Weights of a small mixture-of-experts language model, trained from scratch on English Wikipedia.
Experts: 64 experts in each of 7 layers, 32 SwiGLU neurons an expert, 6 picks a token, a sigmoid router, a shared expert of 64 neurons.
Below are experts of layer 5 (counted from 0) of a mixture-of-experts language model. Rows are named router (the router's row for the expert), down (a neuron's output weights, with its number) and show model dimensions 0-95. Each number is 128 + 24 x the weight over its row's rms, rounded and kept within 0 to 255. Numbers have three digits each.
After each expert's rows: "raises" lists some tokens whose logits its average output raises strongly, later layers aside. This comes from a sample of Wikipedia text that the model never trained on.

# expert 32
router:130143159170128122138098098070136121131090134111131110141109152105105131165143133125131105108111123121117125177145098096080120153109155117124108105131119125160056132137125085113106128111118116149108119137145130144099114143121133116136114154144139101129122119074138108205138128141116125153
down0:143114114154102099129078140127152122128128113131120178148128131135135118148110160151094157095101112077102179056117133176110143163119140133080122121115096100123104154114112118166136143127102125118131094140113159131131138124139114116153132081122118149101112100152144152151144126166098096110
down1:122138112123129099122172093107127130132142130118105104135077133143168136096103093140153134141109136139109105150144088146132204128145083106083138086116092120079144147146127099144148140163164116121154115147156133117115108136133139108126110085135141113155086180169075106080128112094161097097
down2:176140145125126118072132129119135113148095132085151132112152112124095137154125150131134058099139105165127123117150120159108119083138102111102133136145113132122129213138108154106077118124117096102173146170121098140138147108119142107104093132168152099114121129124109183124124169143088091129
down3:126095134165123122133125109113153111150106132104117099165108142128114141122118143146112122148116125173138118099123133136118139139125127112145098155095171129103109170173106128141101134135149120131135108138168104137063148110126119090086105154122154157130123098139081150115130153114125189136
down4:128151187167158151155127148101121153119156132150115090108111119120141089131142148134110117058104093109113129107101135155140118155129158154131121164172094098074139161148132175125153143143070100108120124139130138138134150130151133123097166150162130063124158101098093146110125088088148111118
down5:141144103128125082139132123167146144161165153112135122164120135160147136108091096123112111106132107114130136131145132113144109122147158061155151084104132118150122094112077118126125120146139126158120141143151110100167128150149111130128197107102159100169121165107159128084163118110158098144
down6:130130145126161131125113168099134109121106175155106152147120086142091115152148141165072141153177096126175120131087087116139155107112151107124148114141100132154100091118112144151142150141126162139114095114116132104130120130104131137127110118157102176151132090103111141115167111135109096098
down7:102118116130125182070118137124123137071120140148113160133160134085111125139132116139150157073148105137158128098124172078178129093165144129135159119110121168134151097108116094109133170106102132108115181172141182138128147104138122170136150138135147128163130111101111148128103115147140116184
down8:097119119147142126124139147099148149136191149129147137101076164124173121142110124159073127153168200158098086162116120118075127110156141151110087132083090137161122177127129141086089098119112090136113109116131087089144143145139129080121118192130160149090151111131102136138122133121135157130
down9:138105132152108142155117109122135122090109159147143139125116096099161126181104163100104144147163154149081160122096181146106101088109135112077138094127148092106155148181099130118147115120125060107122115091143120083127103085073129092127104103129125120156190102106116151141176141121158158145
down10:099140144109118127156105132126140081133111102113128178159130099124152180130137119105165165114112106192116137108148130101120135126022135152147120100109131133139133159162117123157072121132117068159160166120116143144107071114146140086141096137167101145115144106156113107144120147114112122134
down11:152111155146088139126133158148148156147112159148154134108180088112152131103140122108136143150147102131139135150119097106115123123120159143146112145160118171097093093131121096175143126175085145128103115112113142167115111147110123166135114161115122128104150107161124122114097094107131111142
down12:143134137116133153137114124104153091116117129122143150116099078172113156122138120105096149131091138158069126155141108125162131150116096111110089122119148109162117093090186121116115151109146122117124114126120159119135140132150107155147132109106089105146132119166164107150160087130153103153
down13:118122119113112131131092119131126134123065173139135152120147121146196120109170153145158204130140082112122135112129115131099134147124098115146115128100137132150121125148107163139141125136139101131150168120150107128109093112119151120127092158142119113146143175106105088131154174114097126115
down14:128191146134140119097135104128130105156107112137133104133123155119121120130144080149121103172103155127088154083120127084133101090188161142114143135177164173110112134121117119166141121123115160119124136151117149106100140148156119082099092111152121117133070153111177132144089143134118117176
down15:102124146111137127144088121099116134114133116151120153129104115123148106129136093164109141133152102160163163143126117118146145099113129064121097126102100163119125046104131137139158176117128105139142126173095151159139122102138109148177146145121081072130131124099128126093142126132160146134
down16:148134205123156135085127154118147089185151111147123145139142139079148128123163112088124148142148132120135164140160122133080128114154079144124115108145121112151141128118109162126146103157149111139080162123146102155143102111117156094144145105144118156132159162142120099132125167143097087099
down17:145098116091139115144161147119142137126166109110115157163087114152068138134112136141104101144125136137150146144103098139133141146119111151145178103166135159109113097137102139153160113119142153139143083119130115176098149146126111160130084129096093096129103128110119163113144066147138113115
down18:153124200122160104078108105110128135096128121128116155119149098156114117067152169113159105133120140115147138094151145154140135144180095141112124125130144113107124131133156135141129163167159171146098163118114146133142126136113093129097156083137111139116141119151092087134125152128114133137
down19:146111151157142104166140113136115119114124157088136152130124136153147122108098136115104143145166159081109134116185104152136114131134149089133147115109140142115073140150166148129120116160128144161172142151144115112105092109133123103139116119142151127154133095164120141127089071166132172131
down20:126112146144130137101143096113143136104161115137111071127142190114113137137102137163140119138109137145161087141132161146112135120116111108107130102140120135121169146126134130148103101159107109101126099093149141163120097129121109133144135146125157110137124104145097162097133133133133185123
down21:168122103147129135082115109123115118168134138103109124128138112109099114113136115120133125106102172158165187125120136087135103163134112088129109107114140125114149087170137174111081131116136105121098118150151125132103124157108114128153132153108121143142145110161098136149115106109164114162
raises: "7", "2", "1", "8", "9", "5"

# expert 3
router:104135135124134130168127135182156165132083146136113103128131176117099127128145151140134076105115121139124163111127112075136153156138125126155100082139156168125083072117120135141122123119126157122132183161146155114134108133151124134145116128120138136089100118098176136142123164161154115143
down0:110105134147110140111132108165156143054126102132169141133116139148166147165076130179126138145139142104148093138168165128115075171106116139114125147113171155162106174129127149173105127132128083096140138148085131142137127138141142142126134125145131110111133120143132117144126162134108148137
down1:097130121149149138120082161109126127139138130159147109128147119128080128179190115083097109119143128157098183141121121130133115118079131145155138127112141110125112112108147152111123159112161081115133137120142136170172166122142126106111120096109154133092150089147168161131085150158107107136
down2:140112107135134150122074127131162115124135182149104136113142128113148115153138115117091137117145113127135169117109160140087127141131163161077087125140149116143137146098111122124126143172145098146097110141099130122102155150146113126124153129148123091126133107145134153104182151161104142124
down3:116102110157149185101144129108138143143135126122144083143080120142151149109129087110113135119130114136088132130125114105130147138172153106109101102137148142146128099129140127146123098131136116127118156142133155139158141135181135120140092154138071107161133104135097105102156131087132139108
down4:122142148160111148116134130094088117075107127124121148109133143125141099144084102073151085095140196144138153120155166109126095137169113153114144100104117156125097093124159084156120119128116134124127135124134144148135135138135155150099143159133136116120127141125179099117099174117156171087
down5:114139147148155098098153110128144148137117133088112106172141167097137123121146149144148127121151118150129137129089146093142161108156156133120131128098117145143085173122129165144066104147113132115098119144097136104120136129136127098178151076115164148121165171086100129141128151066115115124
down6:118128132176155095119116133106151121145115116159137128157106157129128087130154148132151140085078103155155097128084108100133129118143113118078126163156127117154154166095153144100135136105108152168140138157115151186129152111125111122154099158077103142157141118150122144115094136139135183114
down7:095125108125115128167131088120142157172160097138123117124091162153163109109156122128087103101143120148042094119112175150165136074129096161161135103148112151125168138160109139107140146097130136077152140130170133103044123115122121094075126133112139107114135133124164111122134147080099138132
down8:135095130112110170166132138133170125099144133133167123139139163120109165098119141142109076180153153112157117150086115142140101150131136187071110088141107158136149113117132124106111133125151099118140092106129132128125103111114153109104129144121127114100163145150117101082090122159089130100
down9:129130152130121151128135157098109130114129131096140163109157082159143120096097109124123174123136168084105164085136130123128101117108136146153159146133104110126124155108152162106114165135111143156125151165136129137149116155173128124123149105151116109178162108142119162142116140130148164104
down10:128122135130123132120151114130118121088152155123147093070118088110127129118159109125097124109151091118112154130135123127101112135086130049138120107144124142106142185118190159156109079090127107088137132109143107098125148124165093134143101109140152136090133115157177098086126111078132094138
down11:129138121096111124153149123093129134127120115145135144128100123148114086130133148127140145100109114072149122129114140123124139143114120164151134145146100126142119165126129136164121124108147075136111145113087120139114138118149124107092077111150144114128142131134192131096117120129138097111
down12:115119082120124147125102126151121107075132098158126122143133112136143137178118129106150146130143128115086077144116144111118112104164118080140146120139122104150138069117099098148141109105149125114154136138123154127146114109118118112170119153126116130112113133094158093141119139146137159175
down13:133136117152112146134137087131144117127095119083106138082086161144129136125135142122183076131166150112117122136119104098106128134154138150153093126122121151127156172137153125117121131149097115133110132137147124123121158155139176124099124102109143105090110152123092139113110102087103166165
down14:107130075161135166112086127132107122160098160168171113106134129129127126112157149124099146077120089156134121122116141092118146113147152155145113147097129142158108136070084101137149092093128110151139114171127117112138133156124132121159164124155150096148152102118097121132137142087183154123
down15:142148144161119134085143138166158142131130146137099158191107145105105127116123092115132181133098138131144130165124146150110124109150152131073121112153139120138151115138124119101126158137113151143097141098117138113154099127098131118135120136152132117130117138127135166146140143126147104078
down16:116100162152140100136168143109109148138154105065077103120100139135097152110132189112066122115097133153151121112112157053086074113126120118151125133182132080107157144117103142088130161104144102110095147179105190146168128182157087109136102128132144117114106107118125134125123118153130128098
down17:160168111123110124141124124097174133159168119127117116156142123150124132124132118144116109145084139150080138139158102187125099116098127134134109151134100149162102124178117158132118101156101140133128116132163133111124112096133136079167144054118123142159106171115122090132123124170101136183
down18:115095128157130112113124140113113138156133111131175107102150094156163175146092106096118055087110135100124179142165104144119111152114138093111126099096155128126116109150143152150114139108119156158137126144106109148169158136130084155140135107144123109065152130126155114089110163182133149114
down19:181162119117084126115173146118109101154129103084084148188110161129121147129154113110099139131167132135124101134117123089111109137157165154151126109139142145143084147123154120091061134113138171139140160128127152107115096143149110133108087161140133119145112140148110139135111146132161115123
down20:095151158150127163146144089133135088104138160154126109134108112092159135079128145116128139107121149119101159118174127067111141118116149117143130089136159109111124130144145144172153117130150100108111163165144135156138098134116127140172149109107090116134138120114117094106133142125127112137
down21:163121189118139134138120085143108138106133118113122160149127172137098108160106122144124094145138106112125137119150083071137127120123186111163163144166096158157113130140152114166124128146168130126157103139101091125142073139149113109148148111131151157116104116175124111181159090089129134145
raises: "0", "1", "2", "3", "4", "6"

# expert 16
router:154104120100101113182136110124116123138133138148142172134107115086155114092139105105117128090158111105155148159149140113095081141149122103135140119147203110134122126098132097138141104130143149109087151126173103141151091151152131144108121129125098119095107138114127097162126112100085125074
down0:126098109146099110114131142117135108121116123119106124132092119136113108150125116092148135124142088128187149109150136165107128078128093159134114114144109166144143205152116160142150132116080130151104096086179118129158124148119105143104128149150089122174163141129093135135124138144177111179
down1:152150139084096119125102135104124122125151145066062132124147145122132140150157170120120121141121129129097059166142164113136145093147109129133135113108130093119128147123123180130096089112121100152134092101112118130149094167098154129116140118114130155109089144125105134102110135154116161110
down2:137097147121132180145115151124147117121149136168136160131148153149105128113134121113120152087111142104127130096130103116111143128132142130125108128108125162122125167142090137167110142099125159107179133142104089134085074106094164107127079128123118142131140143131117112138125174111112136125
down3:086106164101168170184101129159167154126116139124145119128152149104143093121104112082135139132098181145089129137141106084181129119103141120152086132106098122119102106117134150076107190111136116135118142171122113119098100146159103134137169110164100149125120141101137162177110122150082183153
down4:139114094104112119082135130145110134131133118138171114152138130110106139073115102123091179111104118129150101120138150171123101142137149116125134151179137141068137170128130179118135109124115152080084136146172158153132135156087098115095162145144136181154169142135127126098134148128124106156
down5:127086121142129168137139156119138138109135131095153133095162135108103122129108094112114138113104142112130129128134125148087109103169158094111128123130144157099141135112108163117116129122137180121142104134091131175152102110146156126102116159115139144115129116105125117145127132142108147109
down6:142123177130113081096112121140174140164133126143096118115133102144127101130190120110077108117120135128099152117151083121122164120109130160082122134157187149110156151112131120111127127156142167106154149104117101149139115077091093123184111084127119112101115132120131108130123096163145141124
down7:172096114147170102080120113161163136135110087094162109170149071157139094168111111129096144125125143127149158126108173133102098111150128122133120150130143149178114083110136144135140152170142100146152161131104109110159149142128118125099165122072122156105127152139129144144144119139153115108
down8:114117143082132129142144105112144079139133131098094117128143140106153148111130117148114077140138107111115154116104159141130125095099185159130122111148096146118160123094130142111167120136124136124113122157144167101123144140140102034160109129120170175067181111150131201100138128129120153101
down9:126080181115135158130095117113094136128115085103128089149087108152127160127179162135148072144123135161142134127151129117130114120150140093138143133102130133162095117115134109143142146157153090124130142106086157121136121141108178122127106131117146141126108138089144126119128161148087102082
down10:140116157178148134108113108161125137149095150153123105155131103075160087114152135141138137115099142143080106111096118154140132146123153118149137138123131116145111066083107138113072127122146137146138100144065114136130155118116156122128102145144115175119106159131131133122134136176132088152
down11:126113100122111141088156115124114161104104080147142159094158117139144115158131103117081132156095120134126151146149088129108133171104121134130160137119142116126149135153096063133153150094143136088118105163149142119154149152105116117143112151144134123136145183172132134152116124151093110165
down12:150112112132156133113161127132077101137116116116124122133103170109081114123106150112164158134130101150141094092161111165131098165122159119160116147088140113114145154160107106139167110133166102094166140103116123140127101127123149144122152134098105134115143153114111135150092152144131109180
down13:113171091138141124132150155119154087174144121137092113168102158140125093142211160131179160123126124104113110123109085107131119131126153104099150137135099145126099169118138121095129117112141127144128113096153085150118162146175129135131094122141127085135151131151105139137148155157117145116
down14:108085138118149123100143102115091105167135125135141116161125126088131121143142135104142175134091136110104154147138111103115094115097139124130134128094083162147129150148116137127133114144098146136141140121147164093147103136136135169155085147142120132132114092130168136115134178166143139147
down15:142139124150171157149138182084124145089143107136139136116164117146134167096077130096109142114091118155110158127142123148120102112111104106146104188112113100137121149133133091118127134140079150158147112150129090098127105149146141133102119134120148121101134177124110125102143124151121111116
down16:144122166140160157132119124125169123129142098148150137124093135119141128172147167160145125113120130143123116115125074184126119142167158083074100125135085164094111178092103132091096124121168114143123115142132098124175107163089141090112083142131138163144131151160116163162139117130156114119
down17:142153136125116097113114129121156114098126122131166122143119110145112129182138093192112132123129104151131120072135136135120116171145114170125140112091113123132141098120156130107136151153160188105125113133145137129142107130099085104150127137172073122141108145166124096131130094099145151192
down18:117146153144138099116105169074163127130131142116106112117124131167103117121075142147124131129114133108151115112138122087083129136152139115140169098151113154118113136122085150181149118097120120125180122146097095162173120126116125144118140054140135122114096167118119139121124091155155152103
down19:153177145108121129104125162090130113128117103098124118131107167102111174165105132117147182168121153131142102107093102176174088131135126136124153116169130158178132111149134139097110152133145158171133153090149149122113119155095115105138168120161171095125084178118169143146136167126131079134
down20:096145091115109112154104110060137093152118109097104125132131120141136129131169128099163083122146157159142142096108109137154089145137093122107142131136147098150180115096150139157110076103114093107102098117160089116075154096130102097128154132129084121141182110156159125113116117082091107149
down21:171067140102128160151103126084112125145141148130129113137123140127123115110149080124161138153147100110148093140129143113105131107131094132120099111108126108143110140089124158132126097150124121096117134125122121160161115109122207140117077132136128151102142072125139169117123136155135099163
raises: " .", " ...", " —", "\"."

# expert 33
router:119122160132136127127113107058155121162106114109122108133111141132109131179125168125120125117131120103073180154142104100113164135084138157143102084130132133142125113145120091140086118101124102170130077116185130139109137135165095118138118145106103110114149103107136122149117154127091116131
down0:132107152146135140076115125120078148122158145117162111094132140115118153131192118130149131126128142071167141099088111128126133129154150101111140090162115080144130094083114146151155073145139133152138168106135117128135137136140166079121131132115157112142168115129184111086130126183131117139
down1:116109141141135132123122157104155148114157135154176175119109123128125121117097119133128163120144129101127147134122132120118121113091097102138134126161134116160102190161143090121118104114109185165121138100122099125158198161150148133149177150156132119152129169099139122141104143179109140128
down2:082136101104159157170153140154156110147122116116102085085138146121165151138157127123135143102126146085153098094116154140106080167148109128164161149115048080126183173098134096135088136107081120088064095101156098108151137150118096106113177125102147138126131141145154126092151122126122176101
down3:115086177163167119120119128120139144097150130122115139145136146141098135104114147150142135161109135102132121146140117105122115141126128126115174106102096100117141131098133090135124113125117104156110080112124119123136110132148170141141083148131130147102097182170040116146119151129107117112
down4:113182138143129112111152172122138141145123124126133188120156132131147154117093142146139148134116133108110066148105139120139105163107127145143126098147115101085140097113116112143127142124134130125177108140099121093093096110105152135106168110131169150128129145115124125105133153136136142101
down5:109126140138074152108149149141157126140082090103142137080153129140143104127139122107151167106162085093112144104116160072159108114163152131126141138128112155129120110143167168096140126133099172104077143129120095134163085155154129151157132146153107173136094129139112115139093124181119135125
down6:146111127136111116125127123147159154148141122073150074094165094131087143109098155122137122145103136135132132182160126114149128114138148124136126096146104132081111156118116123107143108110127127111130120164108169170127123122125135134128143138119135131137114160086152118151122105103168131144
down7:129161156156153139138119137161169143130127126122098159161137118152138174163169094069116148161178121137164122157081120121107078165121113110104134084118111142147122130117151144148126107132094093158100109134146116132102134124073127147148093149144107119138136103106120136121092138151116123132
down8:132149106129141111110149087107136132130108166157069112113128131102177154139075131117170121152114142124155102136097108146159119124156087194096111153127119088121128156105082074106128124128152146141154088089132131145115134124159143095117104146103117137147152075140129157125131110121134127122
down9:091159099111115135157110150114115138137122112105153133094153096112162116156112158112139161110121084162110152093164165133142153124115145080121136098099134132117137109167102149084153105141143105151112138178138142145143125165156110160174189157109153142153123135085109096143142106145170192152
down10:103148151149116141118141169097088121112121126131113131141110133163089122127123151120149123127155080107126118191154125111165161170150123102066118122118084154103154138125143103139115135144124156115175121131135126165086171070131115133126129148104104084144144129176167153125117142144130124151
down11:141130076189092161117133098094098093127165150095084142147144168109137135127110137116144112104095140135174112122094108174109125088130088098146154165134136130109145144138121081135154128121165140131140141105092108145134131148109134105111107128123098107105099139152134150137152137139101097128
down12:156124102114189121130101088123129141142170129115156135136120133154128109105117107120123148156102147081129116118126125117125118195113128109114105115164142140118151174167120169129171121113160149147129091122167128157135104118086130105129152125126101120151105118172151128113136100123141161121
down13:154117166156149118102134136161163130155096104114091139128163159136134132133127134170148102150115120135138123129102115174164087147131147110175097137146137143135139119106146099143113116089080138119122119117130087186137146141127125096119136135168118112100121115089127154125146112134133166111
down14:137117079108139102143089111146136122179117186133127106152101150122147110123133098101122144149156150150150146127164115123136142135107095199114149088130153149134159100146127162130113124153090110127123107125171079086111118128133097119115117140168108145141112088137124143160122124133095081105
down15:113172099105126131151147122077108153099166121153099102093093103105127158151140123121141112114112104180119140134105111075114175173140124097090142117093102188106115159174137151156164087100116137112116165169140120131111164123148151118126145148085136103166140166160132134104125121071144104129
down16:145100110125097123109140104149084114162133124117109063162170163123103151140131149141145160142135155135107123115141139100098133104134086152104182145128122098129135159124100143154106123128133114106113114121139132134144122122132134094156162119092146155125081147138108126093122140122142140189
down17:085112165158146144056125116149111130111105117143121098157159113110176114142152073115126104133137132150152143155085093096121119130117095097151128098164116138141120162163099100162129105158163131143128134109113073140139090145153162135157106153117128144152139137162125126101112091182105112125
down18:160091097101117141121160159179161088138122112141126116141136130160114131137167092122145122157117131136118063102139167119098128138169151137161078120138109143169117134133096127141159137122089117152127140097139123148129120134095168126180118137101152136137105123194137158105095138127116113138
down19:148147128130145128140101148150118109150115119129126104119149135161110142145141138119126127174116126137162101155086155139136135170150156115136123121137103115117168078106150118157130137105099168118137129125116131133129100118142161138096127078159138104142151097131117153102107144152199177139
down20:140164121151122124138137131106086113134095136112094118125154139132100125124164162113164097130130123066087107092134117153128125115152129135097129139116082088164088115131123140129157110099084171108127153134119140135128123160105097111121123104126094082128130121087138129166134117121174105168
down21:140092145119178120145175168143091102120142104114180118153105144141082141151134119133142141106129137136138122126114123139121129096138136099109144111130151151141137117134127148132133123109111140128117113144144117138142174147087169138140088180145125109079111151121108126153092118112099144105
raises: "2", "=====", "|---|---|"

# expert 30
router:129135151155146158172098159126130117174153129138129112114133081125188163157141071155129165151108138104179145123150145108117109167159119108137109143086126172110123091111129168115150125134119144122108167130179112159090117163162159096165131115145099068099151133105107117152127144133136129125
down0:127083175135111088109113103155138125148131122081106153165148141111130130132158099167116103137162147117127142174117127111101079112140088158133162148098123136102135135124110144130106098126122117080139172135078114101136094141152167161138137102119118153106147115132108117117110149138120108169
down1:130100118127117131151129097196148098119119108104114097162139108115105107129169136128137097154172158111152126092115162065126171112099123146137131155136140128123143080126107161162134097076115140154110128146118106109165113107107088136146098147132096122111102146124130109098152132107101137100
down2:159162102142096121119113135124069090159136129132177103112105127101160140109180124124096119142154155128150125157125136141147145164078148125139149089138120163126152146143123160171165105131120161161136117073178128103128122118123082119105125135106114087109169137148140134127120089148103131154
down3:182130115107122109115160124155129147127143113168081102116131136166116111148154084185119137135116088109148120107119124139118122091095161122169116117105091127093115111124139143119111162139115150139112129104159130098125157114106127109131121097085131141155170131118140133120121139190048143110
down4:146135157111102121103118110166116115136117105121158137094113129127119114132119097161106133166114131141126184133139155140163130100127145137105146098128110157091145142135114130117143121101115167133066133115133129103150125126117095140162149159076154139129145141122134136123098127115133101108
down5:127137095170136143129075116102157084141114152147133102089102123133083117091116129163120152147177138129073162121136095105133107126114090103167146129129147143124084126122127104143125090137125129114151132113106126071130151121116137130075191094134125150138095168110119152123082073119154146127
down6:153115145127129128134098150137119163140154129123078093110122096153147126165130098098134132140119102158135142108127121118141157123103146092140129144123121129118123139174131089154094149136102159080091106119129093134125115071091158132135135132136128136128175162156108128114116100108088104139
down7:136108126126141119091096083118130101125155117161105113141146147110115156134110127134114152127115128134091136137146132149142154104151123131113116085109139154072105122171114111151142167158121115132102110127170145108101121137106105121104143104109080107134149074135118113122134142163122096109
down8:143098106157132145106128090127102104139123125125113109125131112143126135125121150156155120120147100116162086148125157112191118126119123150130136121142168193139110147151144172120139103131105085120160123134105130105107116120136105161178107142129073145065137088153141091154166125119143120096
down9:119083154146102121114128145085131144140148128122128127088106120175130101128091100109163121103072127069142118103133143130117132090169138109134155116160149100134123123146126145130110111108115107075145129124103164172103142105081139119119083146129108126138122173136140123066110129143179124129
down10:137164165135093125139145143112144110174149080137133115114102120134168131095124106132119119129172106107124182139091104089112110181118149093141163134116124104131138100125099142160087137149080097143127124143137155115100123164149128150120141073151118114109133099094132122159135169115119090133
down11:126126101126128144125106095112115123101105106111124112134141130116148110108106154129113113123100122092112156119154118064134138155093173126121096104147107119153121150108120136097110145091117152140112121086121131111147066094128095148094105149081158151112088122145119174167099112104132097136
down12:125144162104125136170149064129100127118159106146122124127126128139103105097169146116167128139113156137121114157146174120118141130138158126102128146123166147134129149125164167125133120135163143124119106094129096131144084108129126125127122137134122113181134128135119158097167092139149109177
down13:120112100112147149112181105132156155105112141130116080114134137090082136121109115105118146091100159114100099163117141066131156109152115148129138136152130109148130135145142098110160158115151116119077103111147124126184104108143127141110110132145104114136088159161147144130099167116131097112
down14:182093166129101083108128123142142117198159114108126096133119112069143113135126115152085094113158142115087127154113128093104143108146119146106100151112121100127171072124127128171127109137145137101097121133164135116133077128089118098114142148120145134102143139143148106085129131115091139115
down15:161139173109155157126129145166107128183167133104117146126125094114133104143121112124127110122091099177121172158137187150117124134124119115123159157079114115155148134159131143124124148123140102160100152145142122063106119168181124125156119126159113160137147139161125124134116101130129186134
down16:143119109131131106136075165129150116103164118122109091172073156142109152138127141112161145098132095121163090131117178120138138115140128137125120091140112174139127071086143144182116109123137128109175098122132134139107112133119131122116140116094113181114119116113161169107136139118145118125
down17:126082153107082100124176121148139132167094143117145117110139157123135112115108146112128087107180099160155097132119098169111157109115114135116095124132158085166141150094176203132124130118125144104184104090124119137130123150086126116139153146124088134126122142131128091149092147152127135161
down18:126132157096110116141137151117143109148114172118101105131160118138125079145069157115144130076145101126149110136132151143145127125092109115112113131134136087133146131136097128190091168117108121125108142137153155096118098131094166151174122119107137168110123112141104116127118168154086135084
down19:131113115091132176112103154169141133125112112132113159080123120087117104152113122131123158148100117122153157090173148119103098171124123134146159136089137153135128115098129117121122122135110148067177115105113123126116098098101134105132151189115105114138103142089130141102129128112128103122
down20:140140140078137122093165107091159101127125133145100147141106124111126151151099111121137103171092111130144114153145091117118105091145137097127104138115150118118121158106173128100108149150145124156081111126148137122079092148147096097154125080092134127105174116192153095135173140083096121101
down21:113115158151136117146126169148073094135189134161113155144063143123134088148136141155150109177079151113098076147146102121169142122093084104127142153116133078135081120120125130164125134144127115163137101137108134095153102094150106117175134109135114156154128138135145128149121139108128145086
raises: "ulf", "ens", "ational", "ology"

# expert 2
router:149115184125143144131129138148098106128132107154103087170114158143099167140169101112127138167122170116152100123118087113071131120106126134142111164071117166096112113123149165134158134112125176119081144125129114132106146149102103160172138121097127154101101104130152131130109159075135064150
down0:108104111133098160116121128133112124111137083141129160135125108070134155117114092113133125111133132116124132078112164116120093126134156119127108115111114105128105050120142138125127153128105100120114163128147112123118104167121111124146175146123159147129148147121108145128167117148157178110
down1:119112148134143136138146099131116175152116143133145121145105139133136114141147144167119093152138151105113161131105124126066132101152151102113125110124129116085105090147122141109148133086106154103148110169117113106137118142133135121099133153135122079162145130084147103167137154114123141165
down2:153124134143169105123127136143133142147147150085123145172138124107119117160115075128135127156107106092121117090138134124122119125127156089147117118130097129122110166138122148167125092087124113113103143149115122112116120089102151102115093156071147144111109131136140121120153115143140102129
down3:127170105117108137113102138112139128128140085184160160135137123164104164116140143143138141133123116165126122132155101153108097086153151152132138129151071190083106073082149154145085156142129116147123149170123129113125126100130140108125160084152136127120154153120106114154142120162139158087
down4:125113123173139135134178132092104088098109147094116111123110157099134122138103151123135114168107117152115095161140114119100133104144155121147147142148140169164127072108136097089120125151107144100126181132100136089129119171114094128132161080121178166114117117160133118138104163135150140121
down5:129130152142132102105082114120113158160184145125107121162133146100103138151146124092127147109105104153158106131103103126123116068112134144107138116111149098143110141143146128155173085133134121123158097134129156123132160159139185071160093136127117126124133114091144122092105111187089082167
down6:123089148109104145134121135104144118173122108088109091105152120167111098108098100128161148130122114094125123115152145139104078174170142117090140143110157168123131114116136171125153126124165123126106108138137099134094156184120098107129136123105156148138111113115108139112118154093118109090
down7:121155095123136119132118135129163119165118123091153177125147131161121096097134120114141128127137160154169141112115145129116124155108115129111081088134145117151122175118112101175128094118116170140098190141099160111108172115183104132121090143116155116141132099146138131153154122196097151127
down8:167133131093068134137081147116126139113139144090098098108121118144131141117137095096098124101133095092130094127118136184131113136136135100091122127117098152074089105167108111102114145174130166098124102094123122113140134132142127111160156142121168128081176130088143089123147137157096133167
down9:102110103114126135100139132075150126118117137132152093113154119118102097162140081122109155131148182174095122097130082111109142127085144141121119098165091138129102151130153108149143141162138106126114111117106121123111126166137160083107135144112083129147150097149150120141146090097129110133
down10:088142131083164120129119127132103094130136136132112092144132140124110158124105103079124149171087146130137097142085099134119157117135080121119097142141089123161138131108136123101090112149121142082140092112125144128142116130142089132160112122123139146138185147082120097097153150137129128158
down11:111099156090132174157200135110122124132122148153120118190102127113139115136124145100114123152170126146146125125147133118144136136090133102067101118131097163104094116134111121166143130135109136130106145143105104111154123122152160116132136090130098145123065109134126133127139161139114144111
down12:127086118131144115117108118188167137137115126126103120138108135152106130157126128162126124113094112131066117132115108136125110120092127122141120128123106142147109038116163122115165124135140150101135126124128126107056096127147085138111141117188122105131143074139194121117133125110118085136
down13:148157146110110125201111130122120135132133106157141133120141152147161132136126132160136150132135151110132113109130096146094117098107120136136156101110119136149168125147123168110154157117108151125122146133090100089133158132120116164107160101128135139158137110137165101108091091113154144130
down14:146123137115147132155102128164116120148109087125116139090086093148139168103142126112142125129068101150107125148171129125157151197108137161123119157107131140168151081096158125127101108122118130157168122138146101137101162146166135092067124094083129149093114123131124127127115117126123135078
down15:138113150124142090141122112129105130142141099123126108181152127139147130134127115114134144101107134087118111110119108129151092092150147147133109140089159116103117076141131125161106138129127092157112146126131152111107137135106170161157146105153157144114140135105132122089143130107106177089
down16:096145131081145104118079188107168141168128123113158124133144158158132154091156099108135125139121062103116105108164135136116128159098144108128123121141111136156081190158127172147129148132127178118153121130094098103132128132146151128133126133161146125141099127091146141134093142120138155097
down17:133117178107136123141169096109093146137151145119138111115114112124181093142132156122108099129120142120175120095148163095152150137178113115111161157110067148124091239163104128139149150095113105132076090128126134108179163091136087121100150165144122176114125127188142169108125125154092117109
down18:108154119112101129106180094174088158151102091133141120133142132146136122145145105099105072141139122127081144149176119152101136134107093133127117103121098097182152144119151101157127120132139145111159135117112138125099140096091144118121128080144108141149137108179134128127108103119135122151
down19:080172106117115162095164085098161153150136108097125112157099136107153135109097133123083127123117090123132145117169120055091101177110086102111124130135101112125156130092148151135132126129102169118144146127099181067161110101117157064116119129138132150146106167173112160158111118174123091133
down20:190140114137139143127148184113168161122102116104093125138142127141108161110091114145088142145118147110097147103122148075158146113113112156089157098136151112107090139120159102150132104119160158164134114120111146106090121126136106140106133127148165167098109120149149134173148124087145132112
down21:127161123092122105108083163122114106113166155105119149138146133125134133063094085140123147138141127152131083112117120119108128142161145115114120122101120131119103134093136079133088126161099128108113119121145122121141152110152154166111103136123113090078130121096150146119153128139130148128
raises: " as", " but", " though"